config.toml
n_layer = 10
d_expert = 80
activation = "swiglu"
norm_eps = 1e-05
tie_embeddings = "early"
lr = 0.00198
beta1 = 0.95
Below are experts of layer 2 (counted from 0) of a mixture-of-experts language model. Rows are named router (the router's row for the expert), gate (a neuron's input weights, with its number), up (a neuron's input weights, with its number) and show model dimensions 128-191. Each number is 500 + 50 x the weight over its row's rms, rounded and kept within 0 to 999. Numbers have three digits each.
After each expert's rows: "gets" lists some tokens that make up at least twice as much of what it gets as of all text. This comes from a sample of Wikipedia text that the model never trained on. Tokens count by the router's weight.

# expert 13
router:492466526411538462598460551414462406510498508520488428481517496530604540471445491551446583496510537470468490497507510505539610482481557451470471436525460564515494469482428541482548489500470539
gate7:571553565370415478494516563464560505496529468560450488488519517418478497445424509530487406559443527470448624382558479506595575506469480520507615499541548515468421473530404507529513504550508504
up7:598603466457432497518475598508531532462524480537403439541461566399497443439408460535498465540489557487471610362560472468581530530481493508563580524537541504502449519503391518568480506466543540
gate8:554449466447466478499412450504447513527443512578457423470488526456535597383586504544515506554469476528429527517548452549551494570507558492477532523540525607421453535525523423578618488639424454
up8:461500528587507526524596501464548508458510469478555532537438428552448465577447452444493446473489511486507476527432508470446470479497473549579459436457538381526508437521475578468350520420551560
gate9:525487578498502533502484538511466592422446477532492375410509559511535419497529487563481535472443565517455448510464488444477478541504481522493515322516523455461475421416481524476571448379438501
up9:579498478576528596563471538387544569445476482523488436461542573431544591490455482566499478469500518519522491504476420478530569456559431547488528466457487457441535460608510434480513500574448447
gate10:476567474485527518450437501446525502435459502503511396497590443478481594496514551536500547565487522520482485452593487457569555539412485495469550434543524518445443562523498507517456513459556506
up10:496444548497409470591568460475469549502499519559424610487371599525520435511496490515543538520485477495505495586480462599508490529549554519569414500511504556554558428587504543502570502561460466
gate11:562564523502478458486520461473564472502522549407377538491519478540581516492559487522456506526495471454405480582418490501404414468488482557543457429543550511508489548574513453478489470474508437
up11:523580498522528479522536528496569401588511498356418492545522486551622565519509479537449475461498469436442536518397464469440466460469600538490475479577488518492503487621467448423508458500502489
gate12:519517542487484467461494487496540433447476481534507480513575502487488552540467561446493447431476492504453507395526492506506536489564466451413537561456429500559514484570512489504449500456464420
up12:447463520548507490542610544520544502510541558406455567499416558459536502492559471499558473553502492407495507582470494537468361524442486475606390531513495408464478511510514486518523529482487534
gate13:498508507493540432501417435464428483440469498489450475473472507528465455478493468583376461505452457498512489523521469479516539488475558462547617458545456489522507448486486514496591530564484472
up13:504577576522457488504490576462544450410477431529602485506465588482554503530560509459494587601541433538464499707452521541375568452551478532395473562546446439480627494546533501443530461584427568
gate14:597485572487535518551523550322486489483549458498490480459535524435422510530483547420559461534536500442408443493493542538466516479424448486479479561463457516401541525447439439470528506452467448
up14:554478378574554484537643520456500536512517463532488500458578534517508520459545536538532577545508503486477479565431535411489396537555460449544444428466482492498403447518560480416436551394502476
gate15:484491547539540485414539465457455566476442497532481516503452523512471559446433557430548421584456505485495598493548411532605413473529436493525482548462507509456419495516503524572595493578517422
up15:513567508538516482426521494444395500502522433499407528534529533458459503458409555483500439576477588562605513486542407607503460470563456455513559569411523535569485503516479533513544436598560488
gate16:398496476435473462557491512416473642537483523480363470500541434520551545505442494520464507524527398524477482493445580529513610441555525527388465548533473495529444500486484478528576561519448470
up16:449478530369542535473446609500474533563490551455505444481530492475518528394517497469492562538618425548437498481447447601522470438489364511560595476410527411460529534537524484577432537552502432
gate17:549507425532531550554598469440538431424492484436494496452523496468499590427490463573482438542452548401457424475475501483460510451396505511480480473467522516464441492529480517548470410499515430
up17:540485434496488493618560530434505490511530499562471483492379476479501527500442543567537440503502500378459400489565459465553489416442460647480493491495549431531484539502569501482443432468465486
gate18:521496522486504469550465422552520458448468470524509434416528523473483521570426593550469595455452519526477490562567497561502468427510512513553517402463462642536524499482506531553507556492431411
up18:466506557437603520491493510466470550403481616470564411526418581420505432451473542512604439521478520451482504461474460474583445487440511548478534486558592479410386536455544543479494459488439458
gate19:459478529482442426537521513438513456503429564545523463455561506505571540522302541528512473438466523606477612519519475449600588559425499495481486435514454553660474504465495451497508505447398474
up19:532462473515492586422462452507516526536536479474490512479447442485449451524689472503553539614605500426472500562509486550430444483590476532539496581500547476386560495566527542509481533575562513
gate20:460499447419546503533500493468452530529496472529539489509492549475546594467532475458467583531461585446431532522450569535556527499507506461493643489501516545532487477515515429599455548528477417
up20:572495506586468492542505518550607528471464529531571517535463529511427420469419547504570391475496465523580460535515453452431407454560489487530417494482572460485543520533520527444463446452583504
gate21:474485431506436432602441504472497469501563461505458534469481572492491528429492618506454471539457447409458510465445469472488493512473587497531464551563431563478465386614474495422455504513478478
up21:561535556469530514443574479558537512424462585564525467486444449553551466467548372479449541451566519589528468463559501511491526441541459554491558386494576460496544549371505515586533488491464480
gate22:484399438476395549496462535497481523463507440521421480378643503505543537478503503576449501530514514495468480466488531565553533563466581550488566457502479574456504453540397465413506487481476436
up22:454421438470367475543524565530505513544500423523457508378577338555539552497509560605498405551483506501514485441508526475503504587504538479570508499468454522549548446438460470386561505507518530
gets: "-", "\n", ":", " |", " f", " "

# expert 18
router:520518366484492494541524512415507501493514576564539439458509522514603488503444498503508582522447476479464483568543473490602552587482545462558494425539565573492463518475491571437589486498454473
gate7:514513440472546475517542469519482499512520565508490455497468574558609392433469546548431494466394490544477448560524488485502569563495441551477476466591544490578478475441485500449479478459459536
up7:459604454447534503535490441538542540543466535470466550522506541520532450549567563492472444475459426535539540450465453522525456582494490513454516437379552481544489463517575490542450515478610518
gate8:520465546498482487527487496430581450495454523445521562396562564597495442602513567561387456547469470452468479429581438491556507478577533613508594445531581491534516369470476512485547515456570541
up8:358447364524544527640472512562497481550432485414529585528457484502460478552532563460523445555582566534532517477488537446497500489456600433506562515446567476530539388458557472577516543500517508
gate9:491456515412459507490502472491423351496379551536501495433531607525485505484433443512446530510460541475465530511517413552577534566471469529458480460609349562472481472560430569527517509435452559
up9:442427536535558536543487422566459409486478502577542552425549584515512553410478460470508444421553519482498518591479406469598482532511487513463551477459449538473587519553479541411512520577440465
gate10:525469444491498540427592553470520435459486562594571501431516479567569489530436547460421546452440464508462482493535475505578529517500448519470557519531516462520462406433398468481552497529368545
up10:463559437460577567499499413462518466490352468458376487490472495510549479481424367451549438530515471448478477451547488518501512476437552518487525501484543414503497514511496554482547510505569517
gate11:478524586496502455478436437513431493533394512565474475505476500489587531510460554525441472516507496447456538475451472477480552570602477588482512444504478533426487487524498449459429506477477467
up11:483497480461371590422448448490542496458470407485414434484519467521540424542441466551471528412391512493441500528478562580541499466494503505470510532557496445422496469482500511504586496513451511
gate12:536454509527523433464518587425549435390529540540485427495555609533534481529493550525529492508426542436498455517495509458513557529521535571466508507510423492514499495504436457491525510482437462
up12:557428539603544486560449519513484473458452432478496567573540502498434497460478489493479467472520493486547442582441488531442540542536486510501554503517569477549484484488499447542502416459606444
gate13:363448476531479511478420512457487520484423476505510439536487489532621508560500507440508530466508557529477387472575418492557534576403526577463516401609522383443610562538471602462571548473451531
up13:597461529455548496583526477524553578505560421543511481509551485443413502496455528511547473503470535493473580579429564419420480498514467560455432567513465523444427607548510410517439489488608647
gate14:566429457506514502518420519463458357519490528558473415418449521535576531572539430487435508484506521478434496485508432488517499490500497500458437528562470508423495453495486565508637363433484402
up14:510446552534505477508476487473480346396518431572459432443429486522481552529573434451483494526518523472467493514546434542465481525526454520499390477585554553474616498548523502512584483548422420
gate15:451389529434518492472476481452538498508477579526546407477519549588606462490459504479493478589498497525494544519485487565501566463527490533479480408567538606483460482507507502478420490516504493
up15:603445469498486541447511493623565516539478454549517482504493460523464462451493508598497406438561438492459558463416503441447434533470458482485493510470506405556553490550454467475622549506475613
gate16:543495519441564471486508438427607507480416517519570511455517599468475515585494560588312543450474586489532482417512540495553429432559501590496503480502473449471471478516555495412563413501402525
up16:511525533430537517472476468503605534467501423498567543493545590453483526546453520524395495507457511565534538435501542539519449389523560567545523500489533514502525519544570448511488463477488548
gate17:459423525522498529515511494418517485551399476516491506425478528560598509477527498501464479529497571551510490519529457500504607486526526503520493492574474496492514481468394570536553564553461480
up17:495531476436510558492504560509546508496441446544588523465505554571452579497469503525421472473499524480469489466565498574535539483522518535377508465478503639466438500502412555477504544599495491
gate18:545454511519401431492608480479544489497462555553499441432498510534480453491541604503363474458508498496547499507594421564469570550546441532475490500566485508489489534482494571383507430415585500
up18:440476521496588472463459563514409531498619552523429505486495446480494510542537434516457464430469405467447475453473535439513516508476529493481515535414425437440574458525430583494531516566417553
gate19:508507500478484483553459456511527519484387546501537458420487484640506450478435502561425472540544501369478478497589424460547576449508465549550443428519563547527448531433424610517489586497458488
up19:497490493468495491426426538490492498585492527528388457450427546552495567529531476479534502511400472540425492565480440468483531532547421726455519464516396520473531445595489508512531482428505638
gate20:515592487499490476532537457441458548540446456494532444425579464492493522437397449516433453463513536471459513490574580514524541538597537527496649518497489480484458408604446524490517533469569601
up20:528452535453578509494601510502498533578416528441516597475511424555535479479541411468535505466500435480477492493478592373490493594599623466476467541467387482528461604484559477486443441545466549
gate21:491519644441425534402492507497527443423495400549503435421494438431461474474477444493370508475468456507495508460557457598493483493398494581408553560515551450390448458404435516416502477580379470
up21:394487526461492480463518472535509567493472524522444549498484439477521498429499456463554412466441493527587505564494589492476449564438555558495511556472554543564434418430536500531505562501451441
gate22:491404469509460491539542556585454530527473468577570446465436482550575491486476466523501557469455478435548391524522594505485487448507504529474543499526454474439499438441473496470481464508498530
up22:412528433499485440529612495556501593536518529523521511528549519466466590487472518516543508520497524509505511460537488478489493563413432568499561526445432403477522398492556416488425576613554482
gets: " |", ")", " ", "i", " V", "\n "

# expert 21
router:493435483445485581470477525441462475526464487557462417458462482564511488535433520534491497530387545446488497476535450514629555576478478517580567475536515530426469490498504532417526532468444436
gate7:538474542508532471446509518497487468474442448487454464454552567541497573468486416509496458599505487507443526428600502494554612550504543580310432381608500452506527510470412577529557492505426467
up7:504399558490515483424494517563447507458402442527465513506485625524470577495529375528492481586469457501474520391572542468521630511581504471393442397592463412488591493463465530516530488480492515
gate8:576455530505540477432484520489531470371366496536526535492506596463459490498420522493466502607494454529523460501567489454630503463470457474467499540506467525547391553599491584565536500572590477
up8:563478555498562460477480531512523479428470510505438579517517512530482508508488570540494438691539454524576468535567500453535448449497424439439487489419426540447415592584564563547450481575624480
gate9:444556599458439457574371636450445439426447501547494452446545489556521444412440491467463522490436515423467432539489457540545560507487445562460597463511460554432557481565459564538536526561456457
up9:488536547483489499531406616518438433432417464541431494473557446596451447461478470507465466507440533387525491547498464622472567525458438547471633523473478501367548525545456543490496495540459479
gate10:485372448503480508504486557472469503487544565448549498441518528483517548429522528456421569549477501490547483365545486492491498456486502645386472413531473477463539527519456517559541457457456580
up10:559542493524531527534509423535558530549483389602536460553464511502488516534509521517644451517516476547400519554455498490519515492536498412570523554448529444570422483506525512455482611482536460
gate11:500422574613487538477606514512523417442443506583463478522553504599500524465525519584491457538443459499506471488463490477532454458492517619537541532521437506521524552510460463498660512465516497
up11:471524500425497490547381479488481537550549539474585496473444510436556527508460512389521561457530480497460475494571479506475537541446477374461465451513530520458489422521508589551433516471496444
gate12:517487487496492518531554498543529382507493525461445494416552478576533518471514557511515472549522477485526534511489475437555502405486489498580599494416476504433405552478480432477533505544400490
up12:546544497577465494572570456545527480471488496500431499450528470492543527490478468509589436442476525506549516557530492460560531462461451518554473461435515551498422539387474447456594519501374442
gate13:495494483457493449476546544535520423435482493599533459541437505459541480506459441452536515461559448474378458505558510420570518451505527548517542544431504412548459573498452499533503545552527395
up13:463511513554487591507509530545485600496494441496515480411498568529481528395489500488543542589421460462472583460458626472543470505503506551520425522460569526517525472473487560555483533491486557
gate14:496434438514561450417464438441478530557472585457539453475496550498393449461544576500375516492498478467538468502467441526573540488463493420513531569440530544504450498682476607581482497531414431
up14:511547589437444506514553485531481510396585509557467561506521491464579524529438409478607501541534476569451532526546525505389462479534502599463471419558494478444521472420499456449513489490547577
gate15:517470585472513504462386494432412517522570443525531548490467485431511390511473581549453598433537530531442482417480543605468466562459456440498484411459535476491545611505476478557555411490518560
up15:496533411523487501559599497534561492474460536472462440512536544567512573464516438442525391570420528503520525563544458430557526481548558572508528570565477551535466400497507526453468568549465437
gate16:514520475505474548549496555455552567440515508554481481454491596504470618562516533568496487509500511552471516510517411469480436459465462510469537444493584526496566494496436494432468544458351496
up16:550533499559468532583571581501520526446515528580476518412447576523450599556517545571553466456547496505502549536517425428469440478486465469447532438488546513531563489477498516420439569466334494
gate17:520515434508474512549494457536530552531483470505467427458461475434475489494573413510517411431554603440461521471524478475571603388510473454485479537521531428461511433549494494475554463481522489
up17:413504519494502473442470461444490437453541529516561535542551570504496540432456539442448627541469409561524452411458521492437464555485480559500488521470471532490442583448493545561459550526481527
gate18:522561563420503579502426497399441396488498455507634453528544517426525477508477494451531595410479389515488451398478470539555488393406488512473548479464461528397494585516537473597527458513483495
up18:522579538455578557547437463407481448496430546494583471552494495451592527483476536512566528384553395460431482450599434545552517464416487487501532553506508533476551554608530480589525465460526512
gate19:537480482555521454422541447502480477509522523521472462595498549422459482520536475554449430501426486371476466599550445482644582500542505529428500508475479451395565542568452535456583517478496472
up19:469488434575509505471511423496481510553514563523515507547479554445481547497534471537479471504421444405498479546488415508637558546517489516392460506553495464411535528519508548497593495468526454
gate20:480473494426479481432440476525565506552441641535440541448505479590540516517496561551473525567521517559503481533458505513508478447423459496482424549537516467440583474533558524407513480545483585
up20:524486521565461498597485543482389459417578359507567420523488533426487502528495486504501450462437458430539475413530514467490512520568495529540574485422532533553401501459437493585529481462526403
gate21:533479470475520489516453492467522427398557447478479477405550483447547503473513406381438474514500556561516355417521549408571520569546525590432508476528473494411585561585380447486529610425537514
up21:539471497497497465484497612499581459435551392512491485434496477497623499501543428461432471543462486487504362453503538435550494540499443586433495461484477477443594560621476442458543538431491495
gate22:454431477470422480488530519497452396531410537464389506446519476558534512466470479524458510448417505553503471435674472521435491471505521579452583515469467508492461562571427504522486591518462625
up22:546587430472527544529476467484576620383504491561577528509503573444472546481546524455566438572639521496472576533426526517521548460538512451523440496553499486505513456448524448514564438514600376
gets: " he", " T", " p", " s", " c", " t"

# expert 5
router:500408420515532570607494522427514438444496558539558490450458483643518460527504483469475539552481546529499413547547499493542508591406538456515542491583560544535401483459465590462575465537494525
gate7:578506592450423503579389441405515480424375556501436486409548598536543508577440493572476539480537497588464446405486466562483546461491472482433526525566524516440451512375470498529528438451442511
up7:503454501545495466506579492589496527556466456579513412520486530422553513372509524447532526495476540498566499492540477442612527497577554540535476481512419498469502488618505513510447539495495518
gate8:498507541521424423473515551419471495561476484530566450396539507446473503555528514469569429492451545515477477448562436537546561490435531601432481444578422531426486495471422569474543469457470447
up8:506550456448480602416399477494519528494578509591493494528542554532601527511431527595461542542428577555548498564410528506459519472542402444535472556498528566563585460543539480575578454501515546
gate9:506453535535504463438528560384476570513574452532511450473540500578458453390445421544455532500520601428489524493555543492514570440400513493423541491493440560393466415563419541489493440562493589
up9:505432460508457487575477414587548470486485536493459534519468513455553582613524594533577507499486454598453519534497498497515492563562493541627431516555546456521551556378613432484499543490526458
gate10:471578541476515464423451555484569514548472522477496421508519509483477523462434537529518595462488457602514478489483543489469531469458353460491497465582429540485626502582406506412518551470519451
up10:445497544500519470390413484517566517442472490495459423529581574508459519495428556547530584500508468581493490479440502583476519405518384499463439588567430538511582513552441447506486533420539449
gate11:502429457494489459518483519417486456421465636522516454498439503594474507510426477494442478551534438464467483567573488498531509528474460506513464413637448532512543437556444455471493524428468526
up11:495415420617552492521543489479478453468470657465522489543480497609484521560428511406458450518503465516446493584580522494500453509540439440498444410586482572514574435588469435472541484462480509
gate12:509479532452448611441419491485531456404445463553565472441584481471497563516507433549487536525434491421551521459459505549518521458497522601534567453513467521462569445545458506463574501416414502
up12:422568483510474542582401624498487388539408406488494473503583452502496466493498527522479587456544496455604550467549487481465532529511500464589521442524553458446554515473482511618487539441535516
gate13:541419500495518472540464488457535506445594489593425487429534552340525540549482478597489474490546514454490463396470522432619463525443495498535502448526465463420473504574453460557458500526406467
up13:559517457468539494497554492548502501390526507526450559451529508515528616492552431520583468490525542462404469541458406455564468516454513465508474504483531430501460576493511452438422573535445413
gate14:521583454509453573443556493504532493515518539569512485504483549456438494531465532504511529484532530429481545552541485475504511528477443514413568402523588521502506411416432472470521451533544494
up14:444561482477482577480503463516478463509535552561433490531452528450449485522510544506575526525532532477526566510479540473503481486478524509410613444545619539539465366399474466490445424553519490
gate15:514407518484429480523467406482477494493465461577581394461500538428521587445439513515469461490446431472515466514605502584527512473456518550520479422533433457424472463610548531466515556519475478
up15:508481516560489477592554429485510450502547449476473539529449430552495496459514507532479503435407438519596485500474561590522520600476561504573618516485526459456570533495558489561605479533456442
gate16:423519472555391485446427522477567413506450445510483481431479514539465507422456494535455575561492439594519538485574502508491490497490559454413509430580536511543532588469407569456530607512429569
up16:591437426454529552554579516525520567422565521509545489513567568537450455511484472458489506510451557467535443517474464510470458449618530436594528652505502487437387471457543500604511467471400482
gate17:534464511511507503500507522477394482511472492488462480491604481460617527522480482551529498548500642538454472501506564582500453516626461519579418490494534511467488531560433580580541559417501415
up17:516495544566533544443460489575521499487497492504486454502525433417460484544549487472576465558489575517449567565583547533478446513558453490605433616486576539447591494616501539516496448446535485
gate18:422441622486419378505538543446569418529533501475504503383448532537490523640456594537503528443550486570439543464436476474484544543524468519489497447522561478541432453479480444493525404427476534
up18:461441512537513456568519348534503490531499406525523425566506507515572517422486527541518516533474512426509529461612551440561520479523513551422486508538435462515488496548487451575480538458506498
gate19:512469553495437554506462455403499429561374579518388556376475482500512475510457501506530514483430529488495467485576467476484542559509502493470540435510469502554551525520433521482509458595464493
up19:506483531556428540527470466408507466586456537485362591351461484519509416513531553449523528466474508495485469474572459489471511522497529490481574461503473467536569491516434529505490464651476526
gate20:439385522523588560475566513478488377522459430510494499468531505573541551537460526541465528501570483470485470556526527459547463511457464477541447606493544510435487427500437525516543474466550416
up20:499593549464392469540415526556531591458546539500569483534523535368447495421526545456534479478458596550605505443535518512442560446532456541406576446498478522474526533474441563547496564542493571
gate21:458606468493561497463543560325566494449508417511410470508505458511497378539502518477456600417522579534426475469534521544482524561510459541563499513505507486447509397480478434474608527460498408
up21:503507557604478499469473464459528541452575472474403479494440515466493508529451572510578443551550554546599507661513435511458451530470479506444476604562583517488501519499569561581598533419493474
gate22:563550533524486501515414622485491565504492534509509470481508524396456499440409456510379462510515449476487529479516404501525516558431546497461492505588495504434489490512466488395552533597410536
up22:544625508483460470461430607481499569460453572512477432430492527469497497424443408531423426525544427524510525515515383466486527585478524491472512462491415495437463503394470502447522467491461560
gets: " S", " L", " N", " D", " B", " M"

# expert 12
router:493446566479479549496483506438479424580483548557668431512463504501530485502381473522511530574430502480434508464512458511678532516485528519492499448479519566393457510507486559466449513506510510
gate7:550438551520479465518495548491460460466547539530523430477532441559584562414431482568562477576427533494490524560446500455495411511485464475472505346443516569387558487529441528419465533469506519
up7:540541411513533533557472487472572504601433531462502529487508591464478439559583517491485574427546503539516452454594532500545545443464526529568548606558551470616495521513559460529490499395531458
gate8:501452485548475438456473598467575580522551587503478489455541477573480586479505564437463496585497430494495444451522488494559491545491444490495483480623487581434520414572508556540492471447490421
up8:479470389522458429528530485491489560566549528483544447485555377474456653513479522401485452549491404457531513530533508538538534539535524444469479547570456506449474391432538518543513523464530492
gate9:554534513511493516497554513489536494501443489485495509492436599488577494489456483414484477517584549486444489483559600505509517402401513482487477385540539544447600395514463519515511509407499452
up9:512506536516601507489480476483538464466493534455522506448473525465502485449474440495455532414518581589384454503539449596569535513502506497421364540531499495450571487512523495510516496429585417
gate10:552425513520551534534440515517501554541556458456456517572590416514568510394485465458529590459504587571513448461438467433518501495525510556527444435522540543396540564515415501533564530499482458
up10:540355493550454432502520464476520481428463375515502522504504447533435497560545453460421545478498433456544522538642488437443500481548442522442574451579508442498545491477469579571473526468564534
gate11:457508571530408496526394399502626460528560514553513397492579457450481542506476532497576523507501469498501500473456452473453500506461479494537459376552561552496517473437483547427494536497470528
up11:425529548458464547505431471512596448487519494552558465497571556483494523588445531549572535480516407510570411537510461533518450512489482523539519469525584559441589474487421515523467496367355518
gate12:490499466602443495549502548493543590614594384546517537501552578435544537452504489568463449435507457434505471489414491458517479544483461608547404495488503506591443483453490492498516482457423618
up12:523471438497505473593506495480450529550559527530464533591438525531404528516537464525587564439433522400518433532500559402529482531610501471484410576499506533602531487488501471445415437591459661
gate13:460451436542555485498426560430600467414393526510424435500532552495606547467443435444526487487475542410481554528567536537590593540524521481503496450652566439430529514484424485464581411506543506
up13:502470511517457569520517431472366458570542434501606499481570539488537499506483618586356545544505472492455487565546418466415509568460506427536558562346460594537468495459520545564551512547448492
gate14:492525496465468474456515545484523554578513473527401550423504531590486559523498480567506482520517564480543550481488529517513519536539498494524526396503569553465513454504517498546493451402471577
up14:476562495443477417438518500460495568540487452535470539454464499517423511460513496572503519513482518465556429558488488520514495508553470531523564439454544511430421530570467458493548491357482585
gate15:570459512455618541390463604410458522499459483497462419483505569466479427456656484515494564488470476496488546476470453514513482501507511636510544510524551528450568485471472550453470460523481549
up15:462457486428517596583510531544481478447527539498566444525534446459467523517564495549492523534436556484515417530442405451487496432577477506484549476558544455464501486440565508522462484510460531
gate16:479508499495435520529437506452479496515496489473465542485510503410489455492540496476487531496505450574426516530598493493532563543466425567469589451529520520589491509459460544518562578564519507
up16:543491532432446508476449470457456489496449514473488423528484416489464426608514507568520500524508541523490428556478527441523547512444530571510520461565532598551601529401462560436470534515562550
gate17:516513420554569573484570476456516504440497408512499485443557513513512519497543493537492505539506571483509482557432560503547616539479418474426501453540570500467563541474520516449537555501592500
up17:430444522448438294526431510494505446549475570472531503483456493535438444558471499541518569520454475496490467489595481455482407466456480420528553531479483561501385435497425483508487571427518471
gate18:493427409550538449553481507505606424429511507539479401542553563480512557531485505415458483479514521416532496495589497515464490514461578477537431494565496478603562482490481511586486497463431452
up18:509536499473485512542537549517577504491469447526539512482509451449488518534467496510477550476499470582392425508453486475470528456477472501523419521437508513552442507473429500495466549424527538
gate19:525521562455467443361472469439597420399444433523516498448490429487550419543412515517469502482474435499480591476570467509448587481487541523432573492551482525535561557443526567533488585479468317
up19:473498498571515417508484452540465496479426523517535532452518486491540631501605484569534519472505440435505497473529584457407387548550525513539490459468588529538468542527483528521423479494567534
gate20:528496502565529597549466532474597467425478513499533448487509541458571602455472530502470504396472514491469499482452462460436471583499434496419450480506527510554585460488561422520565559604501477
up20:493513446447410471520515497486445506517456520503465563434504512601548526461619481515454456590540496526497568451538502466559565453501563488535590410484419517601503486542431562470469439498505506
gate21:492483519535558600523493500518469510489465514571478495495514543501469542538456465491490530458430477526491522630469537520567589531576584486543528498563390534477534506483414545545534479504497481
up21:461425363488605631530538525484428525477426509549496519529444599572475522550522477520456482448496491446475566519471524474587553477575508509525591532524465563472460543559499532426513462505537453
gate22:484520397492521395482497400408508402418487524497424416450501452509546585544523452524416489475510514527533551452588435510547524559533562524468579577498466496485533501428459497453472559428482560
up22:498521544467452460496441531490634487467412443532533466484479494483495453571585481602547589526476510540531513529555502408447541502502589581556578560504482463504553615493480547516498454464514579
gets: "|", "-", " B", " (", " \"", " M"

# expert 10
router:491464531532417506494408437353512510482514537529488373500478476615599542463470530514486616517510505527500435540489525524519599531382521527482458458549516547487463517424485563426490499562460552
gate7:517559572508514588415467605476453574459510501584528410501563544510484509547533504497451462442481523505442568367526508477499454506387463439486510495466494487558601561484419538390529453444461492
up7:549489510455539378552566495521555454542433505464433596468448516510541504444447497500555559559509491463527448536454560494519520468631570532536454504499502554412400444578547450544497536537501429
gate8:490541461392448480588530498505476533523504531453593443488475511476388457476554439527520479524498489532436506492516574476529479409579486484470523522478508490577502473453524570484495478476448405
up8:536521440527500495498553574478546532530480557523495505461490520494559506448502462516502505433444514417530532529496440471517446552475510568589543448531563528503520521483480482497454524489459517
gate9:593495501447604539516503554537569471598504486479500508478518539500499543451538562526392516568470488448436502363543420530542517488500593468466579484473477483568482495496522613488480537480463473
up9:466495542502456463565538505450424513387511518554473504507519515503493436491469498472591396418525508484547525524534585466491488481519380555552404553569479471439514461512466405501528518490513477
gate10:484526642512446466554503566429588525528465554477554515460515535486568482500417475540542552506380383475458586475524514455477566598496558559613519501420537491592516416490476533533577516445447425
up10:523519470486549551465486431475410483478494480480415479495437525446381440455556480435496492473611488505578529473403521556545489412508515445391474512608480423479410612520462519525399514484524571
gate11:457573479494488564496486553407565468425443521487465480496512496480454462549408558535317470469514566433452577337538481489546502469594507494496594430587494430571504583435471464543515510489526503
up11:529529530517509535527459554566459501534529626456583486469553498533497502420452522482622557394529506492464571573507494473449543573528508494596526477402526515512575534518486541482474546469469530
gate12:517503549385498557541473521467542465440425535473537493414503558529489544556524495546484519549517495460433453405470437508567456494490486483468573472459542492480552530491567560471483532468519458
up12:449561597517491386489516495570567490405511532547539500488529509499521446437484497500561494480488495486442537536502572493507429592542463564485498502424470510508463448528480431597545550440540508
gate13:536447427446458503580479602527541464495503501505470589474569578471503516508465561500472456500517494346430462402467543467522391486477504598493561532542533514493533459550505424499492497511473524
up13:490521563521596566510427466471470485533426498468532445466376505523537476499488546542508485397425491506472507555562458512553466407458479512593436540584439451391420555504485472486552540493497431
gate14:470462421472476515540501532518613499498403515455545454497479526528503492440506429515490455489512457482392572469536497412537424381430526448514509380448481459519548455504481546504502542494538449
up14:483592525531442586552450418484541551527486502536613535491507501481501617513480431544520425582585493462443524558532487535452551435448539343548472466495648529508448510487514477473454523444529582
gate15:639480543493415593521549479359502489547515584526512558383583517497476418532440438504446466553466555479445485453552500508583481548536501498502508517485518531483513619474462546509503558472485493
up15:575488503521468543568536420329562417473518608481489585488534399546586433496528441442474490531542555488450528534572514554558550549496485494546480486440615531512476576475548465540480501481484476
gate16:470601506421485563475392542473543477516436432534593487444539534445452558414480440505477512554315378437464565462514506518531486455540484479506497555604472504511529503490452527656538473504479494
up16:442516453531425522450452517508478606519523466547532511529472456451454504475541465534546497582465468522497567515436543464459463516441482529529426526527472535540488527494497482593504480595463553
gate17:486525450425476669558435514429511492561505480483572429439504548515526533407473554544532409551457430461425569577550438424554561470529463449567521462472564484586499449456471457506522453432516478
up17:480502491524503646458416482473552481475503480462519484474515467444444671451556529542548460552585490473491556524567452470468541508550422425508537471419476545602525460450525503552473491470509471
gate18:579398482506531474473500594638442514575515523516473540491519560490522542432465520518493556580477517438510535490542492395570482493429545424502520441494400446451419451530476463480488527541479503
up18:417574513470495554493495427413546499437511406500547459501485402526464427529555454503480454412525519570492491505455490594408516502550490549449480559510591507510600533473541541513500472484532469
gate19:573442507405513452538428578459542495513543531515514462511559550583430454522441490452423461501459493488438478451447423632493554520513481596482548523409452524563561555448469519449558589471492399
up19:542521499506495446518461516520437504575628481523458464545520523501492506481484517468476459475522535507530486487472469498482533469516466438536457569413404520638541488519515441413423474615550514
gate20:403531483467510487558498539537565422486611538507482555447559557492475526493539498529513538528474406484459419454453474434500465429504491587413528499493482439578445465527392517493534498457516504
up20:389475490476522496525485512607584422566627482555436534492531563470523539590603467522531506522526404515488395454442501402481460449477521514376582541476450477550388483568420497458523483586485542
gate21:452517528381495578453510548537491508515477535397496437530454499565533441454488498531408545448526462469495522505450536439560460496480563480459469542491520516493498500527556503512486538483438446
up21:564596524396457498452551649528529591477480508494470389524484472570539465564497500498435564532474491564486405570465456516467509342508466611487473538527517491448440517454548548515477552470512506
gate22:571450476502490521546494492517560544493425577491586498475558467489581570445478585488442492471411461502406409587537477429508507524445558495548543375515576525409478488540520541489550536527496480
up22:540473479548448441514482470545540560512452608509535511512515505410570618464471573486506542505435448516463357596497539395491505566402558496535484401500588487478430547497503499492510559533492531
gets: " 0", " 1", "1", " 2", "6", "8"